{"num_hidden_layers": 20, "experts_per_token": 2, "d_expert": 64, "init_std_router": 0.00746, "beta1": 0.9, "max_seq_len": 256, "dataset": "wikipedia_en"}
Below are experts of layer 4 (counted from 0) of a mixture-of-experts language model. Rows are named router (the router's row for the expert), gate (a neuron's input weights, with its number), up (a neuron's input weights, with its number), down (a neuron's output weights, with its number) and show model dimensions 0-63. Each number is 128 + 32 x the weight over its row's rms, rounded and kept within 0 to 255. Numbers have three digits each.
After each expert's rows: "comes before" lists some tokens at least twice as common just after its tokens as in all text; "mostly gets" lists some tokens that are sent to it at least half of the time. This comes from a sample of Wikipedia text that the model never trained on. Tokens count by the router's weight.

# expert 15
router:105115151114092068089184170115092151150159159105064171160108150169111129101140088082118126085084129093186147166208082168140099150132097145080154100077123115118183028139125151130175148119128120
gate0:052098155082098115129142154092139105106132081143109098096093121172071113105178140146157153123118146125174156114146128130147130118082114072108118134090171168160182085139124134091109157145158113
up0:067181143125110109138089114157168125130126138134152110139122118154095074105157148159143189085094190055175161114106153176197155168152102131132147127109119141225144139112127162121167097117142130
down0:177163110160152087121135146098139120134126161147155114095127138118124137102091180113082110108118121123121121102138063117132134181120140061087106112172192146077188096114151190174141159107140139
gate1:060143104157138137171159131165170106120082148135111065144111150118107119124112154083146144119046130158105161111169102080133212121157125127126104102124204134066125163141136110105126170100113192
up1:115047133128100109164116089108122172221104139144123080156123105134101148181130178120064149133084090165121149105147076106128167147150121126064132127104141148053120104110142103120157166152098153
down1:113111101149161140134095144107182061110129127111110083139129177122092128178109100150172126183078156133087118142175125162141206091122128163155160161148180110110081126088098145078087104142153159
gate2:107153148123111141144161135155129102032126083121126073076151121142156138177169165057124110138142135126124081107100116092103173112117133142079134090115134178135068129153143093059152116149148096
up2:102080086149128116093134095133134108185138135151091111154155119121115080103183103099143080145097145143177116058142156152085160179155138196085138105100127145123112137183153045092166130111110131
down2:144180181069152158056182077096086138125164123151150102158107176065110080123155146135116115077128113149147125133114131115094065130099117144161138182117106144156117111086142108134160150176161191
gate3:143119124123116150115132125108125126107089136187051139144126145153115132192125092148162153132142098129123073143132120124135133091147131093128149177130129140107120140117038090141137126132138079
up3:138137132137102139110153115073104113122090153181062135126093154163108124186143104146143184096120133111141073156110141146169137059153104120137143172115129121129155155103070108153141147121180100
down3:096070128130064113180101114176129192102154140131189122141087190065159155180142105083136061092137137139112147118090153095127131121089122134151137056133111136109145141129157135104148126176106114
gate4:113209146143093071139188144112130107094084058162112163129142160145138154094091140101144125149172136145098087124124125094125154140097144175126095115165100168180107116114105161079094109115114059
up4:106152122168123068125195133116102113112108073170131141102133158129116173088133143111123110135150168094075097146147114127114112096136145187165078141175145143192057092096086145099089096105088062
down4:167094101117153195133167140156075134179157185133094102131122173135082153146091143120046157147154117139076079058074139077058128128123088151103137128135137140119168108134136154118155112144112135
gate5:165147124129119181147128187141146167115073101138072105179125117124137140112158145111134059131083119091150086095121165134159107138131086162112142087139175131153100115100139124153113120129074143
up5:131108081139108203149102169113147137082095148155109095138146151106130092161144083107101110159118115106117058096140133106095091121070145132126131109124177127141120125093135162151099160171047099
down5:157107135149126087156107082143178149121108074111159122068071076126147160170124102172159143123147119113130144192133154108156105106172195146117150107079108139085115132082145129118122148101164144
gate6:066092143091110108118208122145127082120173104148111115128070160133053108091115146057155118121089140114186146126189119140135131169096046058072082110117145132105173052115127152083135139153098153
up6:107137132151147092119139158140164077107166126125138101143092143125090115103119149055174140116058130110166194120120065159171115216106061066112081116088178137123167074112147121076159112164155103
down6:143122167115086073126113173122105143123166132119167141130133133122165162175131160113100115148167125162115159168128078099102159183097126112099048070158164174110224110148152137137108103120103126
comes before: "-", " |", "\n", "°", ".", "–"
mostly gets: " York", " eight", " fellow", " four", " seven", " Pa"

# expert 1
router:056162136048098117171092100095124120095186113187095135152147078123162153131110113116145139152158150166139153164119127129084134183094128110119109134056135113176187134175084096150090121177165139
gate0:042106109126106180120115070170137169102130099111154093106086160162119134086138070102170119192134126008144143143077129133140114127081134169141130153076173107137150145124119133153151145154125138
up0:077128105159096145079128116149124158059137100124162135092078182122078150129124113139122123136129092042167167184085149159185100117085142172112179123094158078167134129151142182127152118152101152
down0:182109087166092150085211163157097151154094109158118125115146151091110181131143135133180140130166106101128175141101142151099129096111223142079160109191121177102157109101106142149184061137139124
gate1:097155174097158114092125110142105129088104063104114086092118151142177105120120097103123101180111065147050123131100156140097104150112104115131061104099146209129113157142104147100147164162076128
up1:126102111143125163161165135190158099167141149182112125109104121136085095106132132111144142106057191116213186119142135122112170102128218131134214168153163080093108074112129078153156157069115133
down1:135127183108186164139127137112221082152182114149153130115075122135144111086107115117141128128214124079122144127087099152055155098114113082140108116115137198168111173140134174122136102198108141
gate2:093161145128181067163159074095110119150051097129110120119161127119131106144204125183163146165141166154132137142110105170109122093102155111132171111103101085157136115115118119160182131154162095
up2:158104090119154133065185174149116100113145166087165117145144144132080119128077078096125114058122066118132100083164182110139133125128098132137132096183135113150104065093093064089074159137103180
down2:097114090149112114106130161092179159111092180145130152162148116128135086159129112112108137091110128109132135060125105127164116098154056154125127142124174097106109117114159130098171148155106127
gate3:159112068097107152129182076137106154159167137149144162139175182151190166196120099108096129121177094169144105148139082164099190121144104104099104141087135150160140050173127103123076107108134111
up3:105119107135137142103177130062123130138133174141098152137098093105065088108123145155111222106112159090150141117141108165154139147146068095157160184132105114155110074105117233164124152112100133
down3:145115173099130071131139125075179132090139126106217090137134142186147083142178070152130162102143146155145132106099157168115126062088161081087095166159151108158117157086103118148065101159119056
gate4:117066089186151138087092148115123137133089152084181204149173112118097123094131131156131104098138123102160173104170087092111121152135130096094131205135154176126118096099136128098139101128151106
up4:096108132132139188119090128105129112154104148095142195178168112149137134107131138156132108144128121106127135097152052124132114204086134080015099134095129137126158142131135135127101104142153141
down4:217161160102159150125152153159132103145143161120107124166137079158186121090115118065083128139119077149164092084085197128095126136084140112109149072131074144107139111154162129134128093148079066
gate5:130132163083158092111101170025136149064209154124123052125146068139153100138191103153114135112141098137128148077139103160114104115083078084145133146170149177125109122103108195159114102156089106
up5:105123128066158056097179174081135167108147146112124097134119097141128117112165080099122167095150127138124111137140085134150092125102045079139159164153202091150121065111156195209148100169114136
down5:124151143115107101119099181058037176095111153123150128122155105165122136089124108240131156105067117124132175131143103162101169109123077138178081156068120114151146085104154132143154110186088090
gate6:128068129090129163159194088176132101103139184144126142092085133145156102087061146141142141082091177130157113128077089115173177128082117108115173153118138146175127133145152145122111144103158122
up6:122155145098146158137136140126128138113193131132088117100134127138149164147061150152110156071156165158139123164137115180113086131101183128108141133063082125203153190153119134159085119127175131
down6:141083118086148148118163218078185185138108119164174075130175095133130149078154150104138216151149153148109097145072100109155072157183126124107118154072144122155105098183195125130135075092171115
comes before: " the", ":", " a", " his", " its", " birth"
mostly gets: " for", " during", " by", " including", " through", " of"

# expert 12
router:167213138159123139121193148142106154139111138137109130120101192189177088111157133147138070090156161127137125158157140102143108096136145165137125137165127082051167066131131169159118087142138173
gate0:055170096097139062108178112121114127118133156173162056068128155138102121171132132171147063168137170154125148144156147102131139099112122088137073109146135082118214139117101113109110126151101126
up0:124162085154074063110168158120123140123108171143146092127098156148111074155142140134132074152134184156124143146135133097170135119083122076147058139144105092054150147122153154139138133185089162
down0:121107107146133149102217053156053188172128193114153182167112129176138087124140164127065142150103086118134184085116111127154163130069175111164111106146112121104113175146094084163099087126088142
gate1:055191157164140129220078072131141125122079111089152188100097133124057120097096074166104136131158118153059109127154132088212140129115076183130036136118105106129119154129099114100095040103166100
up1:051157119179124126233049114166122130174060080094142189095103123116092115141134077140136154124173144167056156122174096164193162083104095177154095167093107078172090118143163104129139069129190083
down1:142163139098199133082134110146123179091102140079177065116125159110144140123142143143107131097150108169103152145119075121112140122143197124097098078149110163102144137078106157146160123156140106
gate2:056078164084174143147084141128122124100112094081134107124165152070129129162161148136171131118126111109152111083134095154115169115118068114131080109102132139098170086150115073142075100152156105
up2:111143171110130135171124130113142073124161142104105114128145131104131107095161162115186157086113125051128138190070106107125173117175125152172101106108091172052173121124144113155137096140130137
down2:130138056169162178128090124134134141150118186137093147079123026155109142097163098166132139179122096116149168111099130091086148148111138131168102124113120132100120109116094167096108171179173172
gate3:144182170158149181117164165108115134112123120061103095146109125165124070073156167138149077141167147127096128143065160194090099133122142066149153076130088105118186110069106164118114154130164129
up3:132115137155098136176192100158126140077200119082091075148177159119151058149084148114137107100145142097136135113089137110108101140186053119148122218112135187138091126126119112124150137074173122
down3:119095164116066070142108138189123141114070106139155083107140148164114142137149141113099155086140094100189163121166132129096123171153060158081087060125168135161173112155115098137145095124099153
gate4:139155141118133081115184158147108089081097136129071142136154138084125090109110064113129096153142063139135110108119170129153130097070034190059092135139140073143097099153157094082085137119063149
up4:137154141109141135145155172204141112117092179129073137120127118099148069103124094147136127130150083114183175136123107077128135134125043144084157130167133109094097124135126123124075150132094118
down4:121078092150097140151156140097076145100104084161176145132105144132170151090132171189133167146132133163122123130128130143110082061152137080109158154131125130118137143138121090164150157092159082
gate5:128093165157133100133083157135213099155122112147102132142115127119092111121164130116167107102131057129133101106082171108139146097113144165140097131129166141107147124106141165074124148132139167
up5:144085118131143144145126142117085180151121181094129129120107127167095074101141115136160155105170078111125127153091098150130155172180168133131092157059114171060176101130189187127099140110115118
down5:122068121170131138157105114220143131126109149132127154124138143124101076104076120062181081158099073140186107124073092090081130136112142146117113198142139160149083095117163100128126122149135150
gate6:068170086126085091114141159174133154032156114070154073180109176123099113113091142093176047152090131118144158146182138108090132109122136094160103140195196100209117171125107113134115129146109117
up6:117139114124101124137107146104134119086139047117176124178149129157151132114133135129130150096069133138082177148116170142130146084151169101174138131144113166138090138152130167105178154093060126
down6:169160122137092153107133135140088147190093199120133167174128087113129040171138132133132134130131082127166187155084166092174128121141120143127150160106132083108132134171114137095094124121138171
comes before: "\n", "-", "|", " The", "See", " In"
mostly gets: " =", "====", "_{", " Kat", " Plan", " money"

# expert 22
router:149125135129149145174176146096120112146109111128132135069141160133085139078153163116084125112097119130181150192131122126104131067204117151092186147087120100200122093118180142130232128103096159
gate0:075112173152081127121130132099150130135114081115077110163188142130172135099131158112103121127131163135099157137137113098133171088162098116106165188063136121097136110128110065164144108106138140
up0:063107152188139148140135011120118147111106087141104096168174168087211143101100147092139119134067143135096131165054125134134113148151120114127101121092192109114138155132087064131157073113116111
down0:097151043173119178117127133135141093113143090130145115120097098137122131061114181205165180107136136124092077161122159076151127152156116134108125198120145084146087067146158135125134117131117130
gate1:124089166058186109168134126129128125125198123137165099169118137171046040161133130103107085125163151177099135117170101150081146107174192113111129090135133125142073175130141089093159113113117186
up1:188070167069178153134142139104109061171118150172118146101136138139112075087109109149126172075134128156172164151150110147098128100164120087126126143112188044161096135152156144091142093087138161
down1:172078097129139143107173133134073128128124114141159116115119152132124171136100141095130127082154114163123097116106102114130109119186119100119147181118104123138162120108183089139106103082151108
gate2:123141114109107064184106093103136161132088180094049152117118155126143151196160113133116133150130077177153117090126139156141103132140118182096118092107129131101089134088100137086135085175111138
up2:156160170142096118159147146093102168147056123105086181106106144140159171179154105123110144124187153157170093133098163162139056092143098181104122137069085074107119101112110164146175124167124125
down2:126149119118047152149160098120105130147141132134160175150170104055089084143152116091077156126114192094109114131114136173175104154123160186137197112126108119113125170153118183122179131147154098
gate3:140153133135077186079116128189110121192115136143070136118117102193171116150165163094149137144159116142067131134152146144191127131164111141114138082086115145121166082142127082151088115140089173
up3:057163141149156143141097150130117123090120120147071141132043169128122087144135127128128053126044163135129076127067118141127104116144116172107104144152145138119150126089052143057177133165122092
down3:131088111175131145157089181082094181142126128155132101117127112055108147187153110141086150134100057194119115096148126162090130168100065166107112109121147144181161102120153130100163113135121165
gate4:148134163073151130139072112110122116081109180148079136112133120130083144122142069124116151101078104139103100147138107136174048099125128089101091130151148170128131122133091097108100140118136089
up4:131121131059149150143045113151146096105120161116144064130090162143057125099140117045153111147134068106076072109138138103115072087120148025143095116154118138141146143097082162121099161121125170
down4:134108124075145047074078131146043130093139118180078122132089124133091142146125146139124118097148127110098124148135109071140098137145164129079123114156161115100075133107128142110135125118128140
gate5:125144088147156090116161108152120121137071137151098114101111144174138149165028100088130113135130104153091167113081135110136159175179101130137157160165077096108173099109165088129172170153112161
up5:166171142144130156174137057128138109101107173089058132208097110142104117159093086167125098143104092107148171131138138127105154151151165104131157106135083128127075130171150200107174132124180157
down5:073195160153159085115083102157124116078094116179109126153159112131123126135117078166105151110150122175096127099146115158063139155146169074134053118171095075155098134142118128088033117121113147
gate6:163156135146162142149129063102162106108133102102137118102140101100123055089178138142205127132093161117137118089098138066034130089131144154084136086134124082188147121078162149110168113141171127
up6:163139124106172180115125092098114063149094124130135147106138121134122060077145134154188149100115133159085121104125122084030081098162203124123129104123096103177119128105179166145169147123191154
down6:191127155133119140125105126139089058114113080093176141136076079119096102121148140165143179043126142132161127156150076127112087138098054114122053133163109136179138158115171166141144073126133079
comes before: " of", ".", " was", ",", " in", " and"
mostly gets: " family", "Personal", " book", " brother", " Syria", " story"

# expert 8
router:074193171164117144171127081156093177144138164109147108146162150104108124071106087168162087142147170155147110070125100122170137160149129111140126063087110115141098100086151202132166151156114156
gate0:160135124084110145119090097122162132129110158102102063082139144153150140070162153147154062112150068085196165133122133122199136193123120080105088141083131123059097084106111070128131159165087122
up0:134117115092130157149130112154177133151130193107128096113134085143191131083113125167154129097136118108211195121126106117171181228169161124125098135052122105120130061107104111155151153170107148
down0:125174090114181169129094141153167140106118190082077148114163079149150169107130179165074159121161094131110121071092182118112156142143167109161154074100104054112111131088128124144075188079152094
gate1:159118106120168123143101109126176126147092146111124114124146123090088094097134165069171021161114101136125109122175117120156193143126098121121122180163205121050138101116083136157135138177041160
up1:146116100080160130133127093118156154158099150108131148112138137131074087083157169092158042130090115128153102093182099122172166146129122121112153150141206140035120115094128137121108164141080187
down1:132170108126088133131134180104183135141131166098076145133126193159124134103157078151103110150116158142170111144040119140093094170085157082182142070105075103055118114105219147111126097102120102
gate2:139127172048199177137168073109103096182119144102079124167129081135183082096051111153174079162154086112135123148161184101130183115119111105114120125099093138086171123188097124054120139100180111
up2:096118154133128135143161100131061154162120137101151130132174104110155060082137114174171079154184143110104153116140122122109161108160122101148113102097095102125159130194089126109108102140202173
down2:157151185151145041096083149108149150123150111121134151109115120135109075128124087154100140185124137140143199146158136141107065146127146143112165191168011060111072079142154165140150140111102132
gate3:101155150102136151147155059125136108055199094137114086056056110128098140156115057176139106120143126147103094131140153095104124199116143090150149123140151120071059145119130096135130191108138134
up3:107182143142122147124141032107108105085189135126071118061060109105150122112073073167155118126124133088128115135121130117171114216187148128133115146133140106073057095122130108125133176069149125
down3:216170163174092150179092138180096114144164130134176128094145133101097132161178110115142115112182187103140131122094125130133120091097093126185149104132122108132136134073134188158198105136142110
gate4:147109195160229172104137146174166113175039135121205085165119134169139111108075099093100117207171119115110150076133126115131153131092145105115133030141128093131099047121148136121128112131036123
up4:119088177183237168064102125175235142149083108119255061141104117184138139125112116065137110159145121101141150074106132073146124110089178123091098097148120115157101056107181137179155133118081122
down4:146190107120114129081185142121099159113104122069140142182136107169134142114147153093113173134134126123097111175139180118104072117133192216119200063064076097142133083145096131124168113104170097
gate5:130170115110143174113159069129136137105125126089078148086092150101107149092095136085234078136123163124172130139133139080120175183124086086166172158087125140098196085093095109136139119116135138
up5:150195133129122197126168058184152113124126151107086124153113154150090145084107114118198085127135190114166139101138111130102157152130091099094142129092119162086199102122123109145165090132171126
down5:091138169138157129067147148144121096137136155076083187134150083168152104075157117141086155138170112138102103156129122113121057140174066130141132185050101084127172123188184110157089135084177168
gate6:091115083121135120094198109160141161160159160161101112115083148091061115090197126147194124130109093114094150153184138109162179076146119101082112147172148092127011120157093112070120141163134141
up6:099139117163142129152194058095130156137155153135093117126116151124088132081137114155169128125095129136127122125150129119186164086164084132082144111145122102089041103154116109093134158122085151
down6:133105111116109157172103130168102111156143126143120123148132121087109163154142092127167111087134128134137182174157036193151125172136096162156103129173130123077101135097127106117190107169089143
comes before: "6", "5", "4", "3", "7", "8"
mostly gets: "B", "D", " fourth", " third", " percent", " fifth"

# expert 14
router:167095106181108102055172124155115143161112159104168119173097154177073156161096140149128163133118102139130125150203142179114119129121153172134173146139103162122069099115101139104172080127037149
gate0:127094186115134111124116120144131128163096094110169102139119165171131111152122179152138127123143150073131143135154087115103086181117116097150136125130116124089099152135177118142141110103117112
up0:126177146116076152154155101172133119147116169143132110104130152146113161052120091133135121085110148054154192143157157158122097087116141185086125156085079126131145087116096146132188161158162062
down0:180117055116110124158171107091181077091092155161161115133107088124147095158127117117085122129120126077154119140099110163121153122131159109133207100111072181135119178126080125115164146109135156
gate1:139145153163183151129166129059157054136138162128148159103147153166099093133143147093094083106080095115164106113093121130139135141182138116166164173143091100093076132092168132131142187130164177
up1:108152167137067109136122099170167095148156112130133124124087150142090146070193128137144136099140110048140147135163119149161119126136146146083118119113088111129158082135091125123227158136127064
down1:172150123090127118084132139070186076082153147169157133123115124177141144181141132120062157134155140082127124149144147183093103142181137110122131100117099190183155174159055107133102140141141118
gate2:130148134160162124102115116076101129092130056121128163134149114130086131114116085178125099110093099217124086114103160121099163111156098181171126112171117155091147182125208145100145091152101170
up2:096160112141154126141102119180142130112136088127130062116099134132098078137126067125151142165144115203100110162096147137093145090137105125212115140133128160142130119153158138107104136130099144
down2:190135118138113125086129139122159119118193112065184102107156048114163129121126155091112148178153152075119110136157145187129076102118128147122093106180068153175130126149071165114133136090131158
gate3:096092128169152124114093080095118142135093083142149145150109171090104106115187126104163136106101107162172086118108138127074142133117145145137127143107219080110099128074192114104118175158095113
up3:065076124197134134116103081084128111130083083129162112127101162075116135122147152070103096097123133109133145105137200125091169161110132181101136138103183083144144068097173087122167133128112108
down3:081134153173166107109119115184107149128140148118134096137156105130187140126175068128158081074134107143128145120120064121121111109133149178056045100145154102099174174144101101169120148079171162
gate4:146144115109146153145151136113171114145163184148112164144057131140156142081134126117212110156081154143187105110101154168157152121168122103149119136119168084166092094117123104088134180142187142
up4:142142078122098146092191122133121177105179183077079172172075132180124162148110073161123133129140141135153102135140146158176120102136172124164121106145158123145089114099088091164097156096153169
down4:089130147139064121130104141116125117106165164123133173153163115169085155121169122089130139126122226125129150169104132103151164146135062192097175112121111156095160086112078120140144134146149148
gate5:098097068165097130097082124116150141138095132113115053121102124101099114156149102174116125212072155135103066117141125141156136097174101165174126141150169118120159062119052126082167081122094143
up5:125057110176100109083108169093111149125130094075133086125101095066080101191143107174133130195103125155131047081169179118143108085176142146159106125156158131137137115116072134116172114134107153
down5:145175121128107122123192171110139000070145127087168148131132089159155180098174094113167114093148179088099123137140110165154141080096133107106146122116110109115131122083136147164108139109205149
gate6:129115158130167080133183108147135132101074097106155089141083143110081139188099151146077136174097183179101073131204144136110130107058096108150156092179141112134062123153116144091129118162114156
up6:101144142100210133182130089121111146104104126152146048093070117125068079114114153110126154180117122140096132147170149124136153130118097117145125075178108130177142117159121134100129080113133191
down6:138107127094141227077072159135108103130142133108154098171220139126103101086083100137069141103112086129149164136102148067118094122125072158143104125052132120112164143149116130154089114104086156
comes before: " ", " The", " A", " —", " UTC", "°"
mostly gets: ":", ";", ");", "):", " using", " Colorado"

# expert 6
router:135133065129150069135129144094089142105177144166156120113105095111114082144128204154115140064113145153085129148137190134148103130099084170062135115175120128209127170141138107153118121116105153
gate0:130142096151102101073102155134157142189111112144127144200119179167140091130185132091114068147195110113099103097138090133097152104138095166121143127159129110124068146133151146092199121115172124
up0:093153111061163141088114122197158149130079124190145095163126096057117204110128168152142115124106124111168091111106134110142159161119104155125125097137149142116113191160065117116116166138169097
down0:157117131164164105066112131147110135164130175162111158124126115213127099115050132155116130119123068106170168177141170156167133134106094083130077131152146077140118157063164121147136131169101041
gate1:148202124176108108105124096148165135079164129081111081160047149169126068158164080130134181126183122105151165113105150166122199097111088106112143122161155122180103094063167125113150100112170105
up1:171187086132100095117126133105137105084152125037140084139079115161121046160155100141097188093182110121171128138137158152127202140089125144129131094133166171151066089091171124114112096094147100
down1:140176125162090189149104102111144106127144107177164161136153122155173151115112184142112133157146118098113120095085096071140153109183100183118161123119170109098133082148102145168104151093112062
gate2:093138143129119115119158129168133077056099122188064124130163104101132106125170117120169147085077109126172144099121154077160191117090140138154139119127158161178102127084145152087158140139095097
up2:099136101166109117099146172140089101089084154139109122113132105076097134129155099136144153114064161131134116120102214080133158092078137123140148104115140125191084106114139139110130106087076102
down2:187135148133098078136157110115066110142080117124153210138122103186115130104168100160121176142127059143167130128120116139164147092110128120113092102135162088106116054103069114136055123134123125
gate3:104140121123143117108138138113148129077076127111108116176124052171075150168131100181147170122129076093101158093194131116136102079107131097129146095129135114086144128127121132097121133151123114
up3:123130192102145193201093126174158113135110099142137099132183204123194108102159156052149090147141163122114118155095088094085091162096124101139099129093112108148081144143175098101172161170138132
down3:090106179110136144080129105128188153141153099124064100081092151052158204113140158130178061150149184102122136121151082112120122109136142166101154149134139123124095173141130133102197125109112081
gate4:024036112089164059215136139142118104129162088162148122104197117115125140095124189143109159156115154189088134141148125138092130143136140169142127180137133116049113130165117134143110118127139150
up4:038165096103148044233076178104117090145122103238113128111169099130127138095088158148110148114102140167139088176074166098200120166111162154094127158134114138123134223135121148118121099138160114
down4:099121124100129124107099125176104183144125123125152121143136058179095058128100142126166150103137174166120111166110121143128100215158106090123118152148146106115086093125146185093113098103142127
gate5:051157087160186133116114105111144131132122115203135055071161126166067082069171117164120114154142110187123142106188127092104146115098107116126148156115157126134083086126143125139101156152167176
up5:029207106163174130102078114152139133115134146215152104080134116179065111090142115146140114158170168157117159138136129068122134158068120082119193146168146084104093117101166107167082155126140216
down5:099118090148115137089111079140102141145121152168191157106175062208141052149073142148131157144123087157128096186103104163139145167148085089141118120156146140185116122086168089176128143022078153
gate6:064080108077195126102188078155120142108129138153160123127130145078136171109106177131127123121169118151140184127167120150067156130148074132161097169085111119171215132137120133132157086117075047
up6:097083105082222160100188074132133132123170121086139119057152085074224101169065135120128133107134117101115178166193155127079114104134128142136077127100097114133165142131070107140123125127141096
down6:146131062176123119145208142137095207150094100142098119123078148079137130117089171120164149134134079093073109161179120187127133124150155101139117118125114178100196081155156078103089112133096092
comes before: "\n", " ", " The", " —", " A", " N"
mostly gets: ");", "idae", " information", ".\"", " ==", " |"

# expert 3
router:063161085130102122102089105105112155133100064162178143106173159081073104126144112103150133128078116156077110127156097084103140104121174178127080157138126174084121171128114075153121155109124051
gate0:167127111119131162099067096168151091158117162153147114135119113093168142118125147106164120123119180079112083132216132151168098095159124178157092152150133155192169128179083119138179116073178152
up0:136152126125110202057132103081112116115134173135151128167170118132163156110076098151114126115113183132124133124216110179166114087133157172126101126149100120201199126160130088163172127109185119
down0:104110140106099176162133109154069151175103161118145215111089166152112110116111147088073125114117068151147148079118096115129137090178085179113109117149109102112146143117095128136180148158125159
gate1:136154115120112131083092192113144096136157134177152116047133116156131047142084115128125184118081149128153110121192099097114101145160130167128087186172099128125106171134096147145135137170117162
up1:171158123103125127134116159141118114133087114163180177115205149105121102182115125143086156120117122145140123127151092105141160168179101157074094113117141150080129198149094114148142120100138138
down1:140178112172071132168122110128128167154135110097101154100099111161130164106173162135173163137151168116073139109137158134185071119101115121128125095146165066131125106085154164185125112175177155
gate2:099123099109167056145070171157151123096139109092105170113155138137070143137139129110137110095184120135120104115101136166057118196164091109137081107144146077174130137090125078111114084119105154
up2:097128127122141118144100170128092152131109105102142168122145145157088162107135132096123130117187164186110102123114089169058103123163135122153106108141127089165160114062146123148115118124136130
down2:076116159211137154127148138140078134138107101116158141147128143148143127151179100130153063106094131101125124088115092161081130093202109103100156162119092106136162117079099136174154121121141139
gate3:126155085113096162102108139102137080151118135141206149135131076179132056192154069109184152114135148105156102112072118035074071164111068130088086145122072119156059153080151122137135110186158091
up3:141144042130103165084061124093135151148135152135210164116148057162178059148188097109146100099167174130149098114091065055125090124077099120084130131093056133120095118117143184155125109135125084
down3:134153087188069153121137146111115139142154126195134129163133080174117123111129125158109211164119078098097124174138115079136140106125144191175097123147095080123126131177101117183098040135083123
gate4:105113118125116124126158113126117145114157103126100119093128102149125092088109108156182117093123176094114132126183136147103135103126160150240111122166217059179173128109147126149118151095199138
up4:135124103135111104162134109138108117146054165097126143168171143122111134119174128057113143097047134133119120147089079079086156118152124182092108105124125050105094143148161049153126067111095123
down4:121121088132138101136153150081107133129165063096128087076100143130178169085114114147135124132144122138072114171193200123156036154088157100172120085134135149149176112096144147115123115096172086
gate5:150112160078143088147086086169130088167167135118140067145178177123143125142106119152139131203137132137138114126129117112174026115103070107166076134144139129099132172139149130109138107154144149
up5:177131078128146079130123104145108131172146112134149114115135138155139185117044149148124137214121149098155152113130112123113052161111139147189114157120118139065133214198099099137139095146121109
down5:156161126063185140094082136090169168125137172146126107179175139197120104090113190137201169171122130106129161117119107124124127168090142102141090102078132027110130109122125147073162122179118112
gate6:115130073110124077070161104128161117141157136122092087088150161149134124159137108093101172107141111141110179093088126122138159234100145147080132159116139153106113081158168091138114122174083117
up6:108143078133075137095171099146108119138166137144136136091129121136127127130137094104114153063194090177065155099093097134104137189129135182037148185126112130095116085151210138142118106177109118
down6:131127129095116184094128160110035099155181149166118107108124126128176179135091139130142176108175157176109129208128119155142121127100148164140087140130073126176170189121122100178130112115148141
comes before: " to", " in", "s", "ed", " by", "ing"
mostly gets: " played", " moved", " politician", " wrote", " held", " making"